Weights of a small mixture-of-experts language model, trained from scratch on English Wikipedia.
Training: a variant of SOAP for the experts, 678M tokens, 5509 steps.
Below are experts of layer 3 (counted from 0) of a mixture-of-experts language model. Rows are named router (the router's row for the expert), gate (a neuron's input weights, with its number), up (a neuron's input weights, with its number), down (a neuron's output weights, with its number) and show model dimensions 0-223. Each number is 50 + 15 x the weight over its row's rms, rounded and kept within 0 to 99.
Before each expert's rows: a language model's description of what the expert responds to; "gets" lists some tokens that make up at least twice as much of what it gets as of all text. This comes from a sample of Wikipedia text that the model never trained on. Tokens count by the router's weight.

# expert 5
Whole-number tokens and count words before a noun, chart positions or table cells, such as number 94 on, 18 institutions, several.
gets: "5 ", "2 ", "3 ", "4 ", "7 ", "0 "
router:38 36 67 58 41 49 57 40 37 58 39 51 69 55 28 30 52 43 39 47 00 44 63 60 65 50 71 50 23 69 45 40 59 74 45 30 59 39 42 60 55 35 20 34 71 61 21 59 59 42 67 58 68 49 55 26 56 56 52 49 87 85 60 51 73 42 37 35 43 55 54 74 51 50 44 45 46 63 51 29 32 75 32 51 46 59 54 49 46 43 36 17 72 51 94 48 42 59 53 29 48 38 34 21 44 36 60 66 44 49 33 28 33 46 36 40 62 44 85 84 57 37 62 60 55 52 24 60 45 36 30 56 71 40 48 32 45 24 80 55 46 34 41 58 73 43 51 50 34 64 40 45 51 60 33 59 33 69 49 50 62 40 57 35 54 47 45 58 53 47 42 73 63 38 58 54 42 19 49 53 61 76 49 62 55 65 62 49 29 45 77 66 60 39 30 84 42 64 42 60 34 49 53 28 60 48 63 46 25 37 25 60 66 68 53 45 61 25 53 63 58 34 24 24
gate1:45 41 59 59 64 56 42 26 55 64 34 28 46 36 56 58 42 30 45 71 56 51 19 89 31 48 49 62 49 66 48 30 66 54 47 43 43 42 36 63 62 50 30 47 33 41 47 56 50 41 33 83 28 45 63 53 34 58 57 70 83 59 41 52 28 75 37 57 42 64 41 54 56 69 19 67 66 79 44 58 42 88 85 65 56 38 43 66 42 38 51 76 65 73 63 26 27 54 35 58 48 62 56 27 49 43 45 78 46 57 44 46 43 64 53 60 81 59 50 68 32 73 18 60 49 39 57 57 58 57 64 48 39 60 68 23 35 56 71 39 52 61 34 36 61 31 61 40 60 68 46 58 49 51 34 32 39 41 42 53 62 58 52 36 42 66 44 30 55 49 55 31 76 61 11 40 52 35 52 68 54 68 68 67 36 31 30 55 74 42 32 32 44 35 33 40 71 34 59 53 40 35 35 33 41 39 30 72 38 32 47 71 18 47 59 62 79 49 40 26 27 60 37 52
up1:45 32 49 44 52 38 59 46 42 60 48 72 60 65 37 50 52 39 59 31 53 43 34 54 59 43 64 54 24 30 63 54 31 47 64 43 40 79 54 17 59 41 71 25 50 49 39 57 36 39 60 40 51 49 49 64 56 71 47 34 30 71 73 28 63 32 43 56 60 46 52 73 30 72 79 56 65 53 39 40 60 27 37 30 63 54 59 65 81 61 55 21 34 00 41 44 43 41 67 36 75 32 39 60 52 43 47 39 04 71 37 39 48 59 55 41 37 43 27 39 36 50 60 61 57 29 36 20 41 39 60 40 67 55 32 63 57 54 55 55 88 64 62 53 45 42 66 33 43 50 60 46 42 44 72 73 47 70 60 39 32 29 64 39 55 39 53 58 29 48 56 54 52 55 61 64 46 42 69 10 46 68 56 04 61 72 31 81 39 55 33 49 49 74 59 56 32 64 65 44 54 42 54 47 38 61 20 34 60 54 52 32 50 78 25 33 44 45 41 32 36 36 62 35
down1:51 75 68 24 62 96 66 44 88 44 30 45 40 52 59 50 55 67 59 76 43 56 61 37 41 66 58 40 45 31 69 52 33 44 52 44 28 76 33 64 44 25 56 66 59 41 47 64 50 54 44 52 34 61 53 62 57 52 73 53 33 53 82 77 43 58 70 47 30 35 67 26 50 24 50 29 27 47 40 48 46 39 50 45 29 42 54 71 50 28 16 56 31 50 70 50 41 22 10 52 60 38 39 35 71 62 50 66 33 48 73 47 31 52 67 44 37 58 30 68 43 40 80 35 50 44 41 45 61 76 42 31 50 49 42 67 64 58 39 73 48 52 74 52 25 40 33 68 74 24 59 41 32 48 62 65 41 22 57 58 45 34 62 72 41 62 28 36 59 82 39 41 40 57 34 49 27 68 49 45 49 41 32 42 58 30 40 44 45 44 45 42 53 62 60 53 42 38 56 28 48 53 22 26 78 72 61 55 54 62 82 34 67 54 55 45 30 63 46 68 48 64 51 45
gate2:45 31 78 40 51 51 41 57 53 45 32 51 49 62 36 12 37 43 43 71 11 29 39 63 54 69 30 74 47 57 52 48 69 50 68 60 78 42 21 56 35 50 69 38 54 61 75 47 60 37 52 54 52 71 47 69 21 63 69 46 53 55 37 31 34 47 45 37 38 58 45 60 71 51 43 74 39 54 40 35 34 63 30 22 64 46 38 65 73 18 49 61 76 71 57 47 34 47 76 56 59 55 50 61 63 32 50 62 29 56 29 27 37 46 30 62 62 67 62 76 44 50 50 66 56 53 77 32 33 61 37 30 36 57 38 38 61 53 86 54 45 62 66 67 55 50 63 43 27 71 24 42 73 48 34 66 70 54 23 39 64 45 68 35 46 38 26 29 50 46 62 52 62 46 44 35 33 58 30 62 57 43 76 61 53 40 51 70 56 32 72 63 51 42 57 62 26 48 80 39 59 66 60 59 56 51 44 49 54 41 31 25 75 68 74 27 57 49 39 51 31 31 30 22
up2:57 19 83 18 59 54 25 28 67 51 42 51 54 48 27 32 35 70 29 47 23 70 33 58 59 56 53 98 36 77 44 49 57 61 76 37 49 44 62 70 48 27 55 49 56 40 64 43 54 47 47 50 39 69 46 35 61 54 73 52 66 42 30 57 49 47 73 56 51 57 49 51 53 49 44 84 44 58 60 45 47 61 67 26 48 55 69 47 52 44 59 61 33 62 51 28 41 63 63 60 27 72 56 41 47 55 40 75 34 48 36 33 22 38 30 64 51 77 59 41 38 57 48 51 81 66 55 25 34 65 52 56 53 68 45 40 61 35 88 71 73 61 67 72 21 48 66 50 39 70 61 43 68 49 56 49 36 48 23 36 64 54 52 37 64 48 41 24 31 44 69 85 63 37 40 28 70 60 31 46 80 31 52 56 63 66 62 38 54 46 61 49 74 51 61 56 51 50 70 30 49 65 65 56 54 71 48 55 68 58 69 61 55 43 58 22 35 59 55 35 52 49 39 09
down2:40 29 44 55 47 55 56 45 47 75 54 29 44 28 61 39 56 71 57 49 63 79 57 60 59 52 45 48 50 48 61 57 34 67 74 45 23 39 42 66 38 30 53 45 43 46 49 28 47 61 48 36 54 29 58 46 67 52 64 58 70 24 38 34 35 34 46 39 58 50 64 31 58 27 46 50 62 50 72 58 40 69 73 39 63 55 18 35 64 68 39 45 40 43 42 46 27 69 36 72 48 53 35 43 72 40 18 52 33 61 63 45 55 52 31 59 41 66 32 53 56 51 51 59 74 56 64 75 60 51 47 51 16 40 38 73 48 52 61 37 87 63 58 60 23 62 60 50 38 62 40 14 58 46 80 36 66 32 42 52 48 55 78 70 63 65 50 23 46 49 49 47 68 38 25 38 55 60 22 41 70 34 53 45 41 52 59 41 32 51 61 37 81 63 44 57 12 39 58 43 75 45 71 57 71 62 26 78 40 80 70 54 34 70 70 21 30 58 63 75 39 65 59 16
gate3:63 43 58 44 47 49 33 46 45 63 48 45 60 42 44 27 38 28 48 44 55 54 59 70 60 50 85 53 44 39 61 46 10 57 43 41 50 43 66 67 57 45 63 28 42 39 33 31 32 32 24 78 62 80 56 28 58 28 39 54 55 59 68 51 66 49 63 30 55 23 31 69 23 52 87 36 67 58 51 13 59 44 57 43 46 43 38 55 43 38 67 68 34 44 59 23 40 52 24 24 49 28 71 21 52 62 58 73 70 61 61 55 39 41 31 48 37 47 60 55 53 92 48 52 70 64 48 52 44 72 65 54 54 56 63 70 52 41 49 47 38 50 64 62 34 43 68 41 73 46 65 35 53 35 67 43 28 55 58 55 69 44 50 42 53 35 59 60 42 44 63 56 81 56 56 30 67 44 66 13 26 62 48 34 62 87 45 27 41 52 53 24 45 79 40 73 71 51 36 32 26 34 54 67 40 39 34 34 57 49 38 70 28 45 41 48 48 32 39 15 42 40 33 53
up3:10 27 59 53 47 59 64 32 52 67 45 48 55 72 72 70 58 75 46 48 46 48 57 32 37 50 55 41 56 57 41 43 69 06 52 66 31 55 57 45 41 49 75 65 46 33 76 69 59 54 57 57 46 30 45 68 47 44 78 36 41 30 79 62 44 59 58 39 67 39 40 29 61 37 62 44 46 54 25 50 57 51 72 55 99 57 84 53 49 60 24 57 30 66 46 42 30 51 69 53 64 50 50 79 47 60 54 34 43 43 23 67 49 50 58 11 64 43 36 47 36 41 46 41 38 43 55 32 45 63 45 67 66 28 60 22 17 67 54 53 64 69 40 38 42 34 55 36 47 21 41 42 23 53 41 66 54 27 64 52 44 66 47 46 44 46 22 53 40 68 12 51 47 54 19 69 41 58 36 57 42 45 59 45 46 28 49 55 65 47 37 65 80 51 66 45 48 57 49 68 55 50 33 23 35 47 45 58 54 55 64 47 44 29 63 37 77 51 93 41 32 58 50 31
down3:59 70 41 25 47 61 41 41 31 46 72 26 75 51 32 47 29 27 66 81 49 37 53 46 61 54 53 33 48 44 69 46 82 42 45 52 26 46 46 67 47 57 28 29 48 24 63 18 53 54 62 69 43 54 42 77 53 45 45 65 45 39 44 33 64 49 35 34 47 61 26 27 59 55 53 55 63 53 57 69 56 62 63 66 46 47 58 61 49 63 40 37 23 39 43 59 47 42 46 51 46 54 69 49 56 30 52 54 35 37 42 74 60 50 64 57 80 40 60 23 71 40 46 67 47 69 45 46 92 65 49 44 44 29 43 41 26 51 32 44 39 56 61 42 46 20 48 64 28 68 44 49 73 64 20 33 59 55 40 42 77 21 45 66 45 37 63 54 62 56 36 55 88 53 25 81 37 49 37 58 76 70 46 42 55 66 42 78 43 58 34 57 57 45 56 66 62 63 38 30 37 54 58 58 66 23 24 54 54 77 50 49 37 39 49 61 65 27 17 25 58 72 26 86

# expert 25
Standalone numerals in tables, match scores, dates and statistics, like the 1 in 2–1, COVID-19, or 22 in league tables.
gets: "1 ", "0 ", "2 ", "3 ", "4 ", "5 "
router:35 42 69 56 47 42 69 53 26 61 34 71 67 62 46 40 43 67 57 60 31 48 57 54 79 36 51 55 36 67 53 33 68 73 30 30 46 31 30 35 65 42 41 57 47 60 31 28 59 43 60 46 68 58 47 43 31 38 31 68 52 67 38 60 75 50 49 41 56 49 60 59 58 40 28 44 53 67 34 52 32 71 50 49 45 45 64 48 60 54 43 37 65 39 99 51 59 38 60 27 53 54 48 48 53 45 67 66 60 38 33 27 37 48 23 30 47 43 69 78 47 35 56 29 49 65 33 60 65 21 59 62 46 45 41 42 42 33 94 53 49 24 53 32 63 52 59 26 33 61 04 30 49 51 29 47 45 56 54 32 67 36 53 68 53 39 70 39 59 67 34 56 74 30 68 42 52 26 26 45 79 72 61 37 44 62 47 44 46 53 71 80 85 32 48 55 39 60 52 49 34 49 48 17 69 50 78 56 35 39 30 65 70 74 55 46 57 33 46 61 45 46 26 30
gate1:60 47 56 59 43 63 31 47 48 26 53 48 53 37 52 55 60 76 65 53 59 56 40 59 82 46 40 55 33 38 56 28 62 35 49 15 64 28 52 32 90 68 58 47 56 54 68 61 43 62 72 44 37 69 39 31 54 62 71 43 51 33 35 35 34 53 18 53 57 24 67 58 47 55 45 64 62 26 49 50 51 11 65 48 59 29 20 48 35 59 40 35 15 49 62 33 60 58 36 41 41 34 43 66 67 43 33 85 42 54 54 34 30 63 57 76 83 81 30 70 58 50 68 87 40 27 62 59 50 03 76 53 57 55 38 54 58 35 76 60 61 33 48 64 66 40 44 52 52 75 62 41 33 52 49 57 55 49 70 73 50 40 26 45 77 38 68 46 38 44 35 61 55 37 37 57 61 61 61 68 35 42 53 50 60 38 65 50 46 69 49 46 36 76 35 53 20 34 79 36 42 55 42 52 76 41 43 48 50 38 49 45 71 66 53 54 62 55 47 45 30 48 58 65
up1:57 54 54 55 46 60 29 37 48 20 42 39 51 35 65 53 64 74 70 41 61 45 43 60 85 35 52 63 38 49 60 54 72 40 56 25 66 37 41 45 73 49 42 54 40 41 62 39 41 61 87 39 40 68 41 46 39 46 60 27 37 31 43 29 54 66 32 46 56 15 66 41 55 44 63 49 69 14 39 44 51 26 56 59 45 21 27 42 37 44 38 40 13 65 51 26 75 73 37 27 40 36 52 70 57 32 54 79 56 61 52 41 52 67 67 70 63 70 33 63 33 35 54 76 49 32 57 45 46 17 74 48 92 47 37 50 60 30 66 66 57 56 52 67 43 60 51 54 54 73 59 49 23 46 59 59 64 44 72 45 44 40 20 54 60 16 71 52 41 51 25 68 45 25 40 64 58 68 45 49 32 43 57 43 54 55 60 40 36 53 45 29 27 48 33 40 10 33 75 49 38 25 50 53 59 46 51 56 40 50 54 60 85 54 55 73 36 48 45 53 28 46 58 42
down1:47 69 39 49 48 50 66 59 65 52 15 47 88 43 60 51 53 38 57 40 61 59 67 39 56 32 37 37 14 59 56 31 66 52 20 37 43 64 50 59 48 66 26 66 00 60 62 39 42 44 35 55 30 56 36 36 45 46 53 46 62 34 54 25 47 54 55 55 53 35 36 34 57 66 30 49 33 37 42 48 66 30 57 57 59 41 32 56 54 34 30 38 55 46 53 31 64 27 44 44 30 54 82 44 28 67 22 50 58 40 67 37 47 54 35 75 61 38 43 35 51 54 60 45 46 44 67 80 44 62 49 46 46 42 45 74 60 42 57 53 37 36 43 44 61 48 61 58 44 37 56 29 50 65 62 43 32 23 54 53 45 40 29 82 56 56 85 53 61 50 29 66 45 54 77 63 37 85 65 49 42 88 82 54 60 36 59 59 39 64 12 68 56 71 56 49 71 55 55 23 59 35 37 25 68 70 68 42 45 49 74 72 57 40 67 46 55 74 26 57 54 45 34 45
gate2:76 47 60 22 46 39 69 59 55 48 42 54 39 48 52 53 64 47 42 53 28 40 63 41 45 52 57 35 47 31 49 75 57 63 54 34 57 75 24 53 70 51 26 45 52 80 30 55 80 88 31 39 57 39 40 58 53 52 42 59 46 62 00 36 42 46 58 38 57 55 62 37 38 61 43 61 31 64 39 58 48 69 53 57 33 43 54 54 48 30 33 70 78 41 62 30 57 49 68 94 46 62 68 75 44 45 66 55 63 30 19 22 35 41 43 55 32 37 57 47 36 44 70 54 47 53 54 31 68 42 43 51 49 69 29 46 52 35 61 41 65 36 68 64 52 69 52 78 31 69 74 69 14 62 53 48 72 40 52 25 18 34 56 50 55 59 62 28 30 42 53 48 48 44 56 34 44 43 47 51 54 56 43 71 38 57 67 32 41 43 27 27 14 69 36 51 77 73 20 37 49 40 37 38 38 56 57 69 58 59 41 49 56 54 66 28 30 42 41 81 52 42 35 45
up2:23 47 11 59 35 70 46 71 34 41 65 34 52 50 42 56 50 36 54 56 65 80 52 67 38 50 69 35 58 64 54 51 38 31 38 53 50 34 59 59 52 32 64 51 50 39 74 47 65 37 56 73 52 55 44 38 71 55 72 58 52 33 51 40 48 43 38 63 57 41 13 70 56 33 50 45 55 53 70 13 78 30 60 58 46 66 47 47 84 42 62 55 71 64 39 66 29 59 36 65 51 44 42 64 38 43 31 41 50 56 63 66 59 40 60 46 72 43 68 31 82 80 59 21 45 57 51 61 35 61 44 63 59 52 81 54 67 68 30 33 25 55 21 61 37 49 39 40 53 31 37 30 38 77 74 63 33 31 43 74 44 53 38 63 41 79 54 50 44 27 28 13 49 48 53 59 42 47 46 48 59 30 49 60 21 39 49 50 63 40 87 54 68 52 66 59 42 19 51 35 43 52 70 76 35 47 53 29 62 71 28 47 43 35 23 53 74 48 38 57 61 58 31 48
down2:35 35 72 60 51 36 55 54 57 47 40 43 58 65 40 51 75 58 69 54 39 25 75 68 44 62 61 40 53 67 69 58 06 69 55 45 29 36 56 40 64 49 37 27 49 63 67 71 28 39 47 45 50 33 32 88 55 50 53 41 60 46 57 49 29 26 35 32 61 25 43 50 22 58 39 62 63 38 35 43 52 69 53 57 63 83 55 39 45 45 55 25 56 51 83 46 55 65 71 30 56 38 51 48 67 48 35 39 64 66 57 76 51 65 38 39 62 51 43 52 71 17 70 42 45 52 42 63 46 46 52 39 53 49 70 44 74 59 29 48 53 51 63 57 41 41 58 35 40 68 32 48 21 69 30 46 32 44 36 86 40 76 47 25 42 64 75 66 61 66 34 49 37 65 48 66 19 36 69 39 80 28 29 68 42 30 87 31 57 53 64 59 28 64 48 50 28 44 72 58 65 63 41 50 39 41 70 24 53 59 51 38 40 56 76 82 70 49 54 55 62 57 55 35
gate3:54 54 48 80 43 19 57 50 53 58 60 54 58 41 62 64 59 54 12 64 37 30 46 46 54 40 48 40 32 46 64 68 32 42 56 83 58 50 31 45 64 58 63 62 45 66 36 59 49 49 34 74 82 58 58 38 31 52 45 25 32 31 30 47 44 37 58 50 52 63 35 32 52 30 72 51 44 47 39 49 36 82 42 58 34 61 48 45 69 58 32 61 49 56 50 71 67 74 23 58 40 38 55 53 44 37 67 52 49 66 34 32 41 27 31 35 56 47 31 49 41 67 43 37 36 35 27 30 39 66 43 33 65 77 40 68 87 39 64 29 53 66 45 60 70 49 38 34 33 42 23 81 45 19 53 61 67 37 57 36 41 53 54 34 62 84 52 58 55 46 40 33 30 44 67 51 50 60 48 53 45 37 38 52 43 29 67 73 47 24 42 50 45 47 54 37 37 53 67 39 87 25 52 41 63 60 85 33 71 33 61 57 73 68 56 63 67 75 64 86 39 30 21 46
up3:50 67 42 45 51 35 25 52 53 33 40 29 49 50 49 57 42 42 53 43 68 63 49 66 44 62 81 66 62 43 57 30 40 63 43 20 37 63 47 57 79 48 24 52 37 64 44 30 40 44 62 41 41 45 48 72 65 46 57 70 53 75 50 31 46 44 34 51 70 37 49 62 64 75 40 51 50 22 30 68 25 72 68 20 62 33 53 65 22 37 42 63 46 50 49 38 43 41 82 50 52 46 61 55 63 50 62 64 56 37 59 14 52 74 56 33 58 72 58 48 51 46 88 70 64 21 64 85 69 30 68 84 29 41 37 69 46 52 50 60 62 49 43 39 45 61 34 74 66 43 39 56 34 79 56 56 25 42 42 22 44 66 33 28 61 13 55 53 45 47 60 45 50 50 83 30 45 32 40 67 52 60 41 62 44 44 51 53 35 71 23 23 66 35 34 64 46 68 52 53 59 62 27 54 51 24 45 55 50 53 52 69 48 40 45 24 42 23 61 65 82 57 49 42
down3:48 73 67 31 63 61 43 43 48 47 60 61 63 39 52 48 63 55 43 39 43 66 38 14 74 52 63 51 63 61 51 57 95 65 37 41 60 44 38 42 44 44 42 57 25 79 20 55 22 41 63 40 48 28 61 57 27 62 41 46 37 21 49 58 76 52 39 50 40 78 62 51 28 45 40 60 60 46 52 44 64 49 68 25 39 50 48 77 63 53 41 80 52 53 54 39 47 36 74 36 53 56 57 39 38 42 79 64 50 54 39 52 52 42 28 17 63 58 86 51 55 50 48 26 56 67 62 47 64 36 50 26 44 68 51 49 61 56 32 47 25 44 94 40 46 29 20 27 49 52 56 35 56 42 57 49 66 60 76 36 27 20 51 59 50 55 54 31 35 27 43 43 50 24 53 44 61 78 58 45 89 49 39 39 51 33 41 40 33 36 39 41 48 29 39 67 45 47 39 49 43 78 51 56 31 45 38 40 35 61 67 61 59 34 34 55 57 62 66 67 46 16 86 24

# expert 33
Numbers and quantifier words before a counted noun or in table cells, such as two, several, many, some, 5.
gets: "2 ", "3 ", "two ", "5 ", "4 ", "6 "
router:26 59 67 63 36 55 49 55 28 58 50 60 72 58 46 36 47 34 31 59 06 46 61 63 76 58 66 38 39 67 49 55 61 68 44 51 59 23 44 37 61 45 15 46 80 53 33 53 56 48 60 67 65 28 49 26 44 25 35 58 77 70 50 49 74 47 50 40 30 65 51 67 51 52 26 31 53 55 56 42 39 80 23 41 49 67 61 53 31 61 42 37 63 48 71 50 52 44 60 07 61 36 41 26 38 46 54 64 59 57 34 24 38 44 26 36 59 48 80 88 53 48 56 41 61 42 39 55 50 39 29 59 57 41 47 34 41 41 66 51 43 15 27 39 81 44 58 46 35 73 46 30 57 59 23 61 35 59 37 58 51 44 58 37 50 48 61 69 56 43 42 71 49 25 45 42 42 20 38 65 48 61 39 48 44 64 54 37 35 49 83 64 77 45 19 57 34 51 49 54 44 48 48 31 57 68 62 44 26 25 08 64 58 70 62 45 72 26 48 56 49 53 49 31
gate0:31 45 75 57 50 46 57 57 47 69 60 54 39 58 48 58 58 48 65 91 60 63 22 27 43 72 43 62 41 49 69 46 49 34 20 71 73 51 48 18 11 51 56 32 65 65 55 54 19 59 35 80 58 46 77 42 77 57 63 51 63 28 51 32 70 58 46 57 15 53 38 60 50 55 50 46 40 75 53 80 55 58 40 38 33 36 51 38 64 50 86 52 50 40 56 49 66 58 44 38 27 59 35 40 46 65 43 69 41 41 48 47 58 48 50 40 61 33 61 41 46 34 35 35 48 24 50 58 41 61 65 31 53 29 35 79 66 61 33 61 58 61 52 45 58 87 24 30 28 65 48 47 71 54 51 56 55 58 48 58 65 66 37 00 74 63 69 40 25 29 60 41 37 39 57 52 57 28 64 72 67 73 41 30 47 55 83 49 42 56 57 58 48 63 56 36 56 46 59 39 48 54 54 40 57 67 50 48 31 72 28 38 63 73 31 28 47 50 47 54 56 72 65 56
up0:62 35 47 51 61 61 54 44 52 53 39 45 39 59 68 71 75 58 36 62 58 56 11 65 38 59 68 65 58 36 58 50 44 28 48 59 36 45 39 41 23 43 58 36 32 66 43 26 62 58 46 57 40 36 52 39 56 58 73 68 67 31 66 26 57 52 61 70 40 33 53 37 42 46 49 38 26 69 69 55 25 27 54 52 34 51 50 83 42 31 47 48 53 50 48 23 34 37 25 54 14 56 30 60 51 43 47 54 23 26 18 39 67 46 64 10 90 23 43 21 67 43 52 25 59 44 43 31 46 53 56 26 64 30 50 20 52 24 61 57 56 65 46 33 51 66 18 30 32 73 77 38 30 77 44 51 73 41 58 48 39 59 31 39 75 29 60 51 43 61 66 60 58 54 39 68 50 50 55 52 42 43 74 60 51 66 57 63 42 44 71 42 46 34 54 44 76 35 43 44 43 49 56 32 58 47 45 58 52 75 45 35 26 53 22 28 52 37 54 25 47 54 72 44
down0:47 49 75 41 53 62 35 55 33 38 55 61 33 90 52 57 39 47 21 43 70 61 17 88 46 55 46 62 38 44 63 68 60 43 69 52 20 48 62 56 55 41 48 41 43 61 23 51 41 36 54 39 57 57 46 51 42 61 47 47 74 33 47 57 46 38 31 32 57 50 41 51 65 12 39 30 35 53 36 43 47 13 54 68 70 32 61 43 64 39 75 50 71 65 56 46 24 43 29 41 35 54 43 45 38 53 74 33 50 44 53 52 49 48 90 39 65 51 41 58 58 76 46 30 30 30 65 67 27 63 48 61 46 45 66 56 49 56 70 58 59 30 61 53 51 74 52 44 39 66 77 51 39 44 41 29 49 34 26 60 55 75 55 48 51 49 58 38 66 75 56 52 55 93 15 75 54 81 36 53 47 29 51 58 49 39 43 58 77 35 51 26 67 41 29 49 65 50 31 46 50 61 54 46 50 46 51 36 87 30 58 37 56 89 45 27 36 38 65 52 70 45 61 24
gate1:40 25 25 49 70 39 58 54 48 66 11 39 60 44 56 45 46 40 72 78 41 22 46 46 62 33 67 54 57 73 52 27 30 26 36 47 35 32 40 60 46 43 49 30 50 57 22 42 46 55 47 16 33 54 60 70 72 48 63 45 50 78 51 59 37 47 50 61 62 45 68 49 46 64 60 22 67 47 44 69 37 21 29 51 65 63 62 62 42 45 24 30 52 27 42 50 53 72 72 42 59 30 33 88 53 26 44 39 58 17 52 48 28 77 45 43 65 66 73 03 51 91 38 48 65 39 62 29 38 36 63 54 43 43 52 42 54 48 69 60 50 58 50 29 73 38 55 36 46 63 50 60 42 62 59 78 55 56 30 33 54 50 60 40 28 35 56 37 39 52 61 53 35 44 83 67 37 31 17 57 53 81 27 31 50 56 47 46 49 60 51 65 49 53 49 32 49 55 41 30 56 34 49 62 46 56 59 60 64 65 54 41 46 38 70 58 46 55 47 67 15 54 29 50
up1:37 53 64 05 36 42 47 69 36 46 26 39 59 53 36 63 49 45 84 42 27 48 62 28 64 58 65 47 30 33 72 67 66 46 29 67 70 26 47 57 51 55 31 57 34 47 36 72 48 57 65 68 36 47 47 50 38 37 30 69 21 66 85 53 56 43 63 33 53 55 49 62 33 65 69 34 67 49 56 39 55 47 48 60 84 60 34 33 36 70 26 61 46 23 47 58 49 49 51 55 58 21 59 60 73 49 55 67 96 47 67 58 27 91 55 61 44 41 72 51 61 66 32 72 51 56 63 41 24 28 78 45 40 48 35 41 62 50 45 50 52 53 30 28 73 43 44 41 69 61 62 70 63 46 53 50 57 47 57 58 65 46 74 39 22 67 53 57 27 48 69 54 52 42 68 62 72 46 41 55 41 25 77 54 44 21 45 53 42 54 57 40 38 74 44 34 26 66 23 43 60 36 30 38 49 53 60 42 52 48 35 61 55 48 65 21 63 42 49 45 60 42 23 69
down1:54 72 31 16 52 69 81 44 54 49 51 41 71 39 46 27 76 46 60 80 56 51 86 35 67 52 38 43 32 54 66 57 23 37 49 53 53 64 50 73 30 54 25 13 68 28 64 36 36 47 61 50 59 69 43 70 46 70 62 87 22 60 34 56 37 59 51 49 48 14 37 54 25 42 56 69 53 51 56 53 73 58 55 63 52 42 54 52 31 36 30 27 52 51 25 49 78 61 38 79 70 26 34 37 32 31 62 66 49 24 55 42 35 65 60 57 58 71 53 38 48 37 53 78 54 40 17 53 52 22 58 16 59 46 55 76 44 80 38 49 41 60 70 61 67 46 65 32 71 20 55 41 51 31 39 51 57 42 52 44 47 61 52 43 50 46 53 58 61 52 53 35 62 64 45 51 36 37 40 49 49 64 81 64 46 30 38 67 38 39 60 60 49 32 22 49 58 27 69 48 37 51 60 20 56 67 50 31 42 64 35 49 58 55 38 53 49 48 56 32 72 48 65 52
gate2:44 63 37 62 70 62 36 65 64 25 67 68 24 50 32 50 37 66 68 49 42 50 64 67 23 68 60 58 43 34 63 34 62 40 47 45 38 31 22 52 15 80 28 38 63 77 65 48 50 54 45 71 44 27 67 32 45 44 58 71 53 67 48 28 44 22 46 58 66 54 35 66 48 34 47 36 81 58 46 53 63 44 45 60 45 47 36 48 44 56 47 51 32 77 62 40 66 56 66 46 63 79 54 46 44 66 32 30 37 73 65 41 57 37 48 50 47 49 34 59 33 65 29 56 55 41 21 61 35 47 52 29 62 61 82 45 58 43 57 47 65 82 60 73 47 69 32 63 38 67 48 81 62 34 67 48 06 50 30 34 37 53 66 67 39 52 35 48 81 51 44 64 65 44 46 26 46 66 56 65 59 46 46 68 76 39 75 60 54 54 56 36 49 60 55 21 48 87 56 30 52 45 52 40 30 41 42 53 64 45 34 55 52 61 56 42 59 65 33 43 35 91 82 52
up2:58 72 54 67 27 60 49 48 49 46 42 52 49 50 71 55 80 50 36 58 54 39 45 28 44 48 68 35 75 51 27 52 49 39 78 30 59 36 67 23 40 47 70 60 51 87 54 60 57 60 75 50 53 44 23 63 49 44 72 29 53 50 21 50 43 78 69 53 28 39 53 49 23 59 72 48 35 53 50 57 62 54 37 22 45 34 16 54 31 47 51 68 52 32 45 49 50 33 44 48 68 31 14 43 34 56 79 37 76 40 56 66 64 57 43 41 40 58 50 55 50 22 37 36 49 50 82 35 20 51 24 43 54 40 43 58 60 75 47 25 38 33 52 54 14 63 34 46 41 61 69 49 41 57 47 30 56 58 51 56 53 60 63 27 62 36 44 55 24 55 28 37 54 57 59 68 14 61 60 54 26 60 38 46 45 46 49 61 65 43 79 58 25 23 10 39 46 45 49 39 43 53 41 58 53 32 49 46 52 35 19 74 31 50 60 33 22 39 42 33 54 42 41 77
down2:47 55 31 41 83 61 53 67 52 47 63 44 54 42 40 08 59 56 39 48 55 59 59 41 59 56 53 30 37 42 16 67 69 34 67 67 52 74 46 36 54 61 50 43 59 30 38 51 46 17 34 46 49 42 55 51 67 51 34 32 53 46 77 46 62 25 56 61 73 43 60 43 53 57 63 43 49 31 63 59 42 67 58 69 49 31 40 59 61 47 66 44 21 48 39 67 65 54 43 69 49 45 66 40 20 13 47 44 51 35 61 32 61 32 50 74 64 49 51 75 52 58 56 59 30 54 14 62 39 32 38 45 62 42 33 50 26 51 31 68 35 43 61 84 28 72 46 55 53 59 47 47 36 59 23 46 33 32 39 48 60 66 57 41 63 39 29 30 90 39 50 55 56 71 22 57 73 50 64 52 28 53 56 53 49 35 32 96 61 74 59 33 65 57 42 34 31 73 45 48 55 49 37 49 36 73 44 60 19 73 37 55 48 63 29 66 32 48 52 27 27 78 27 61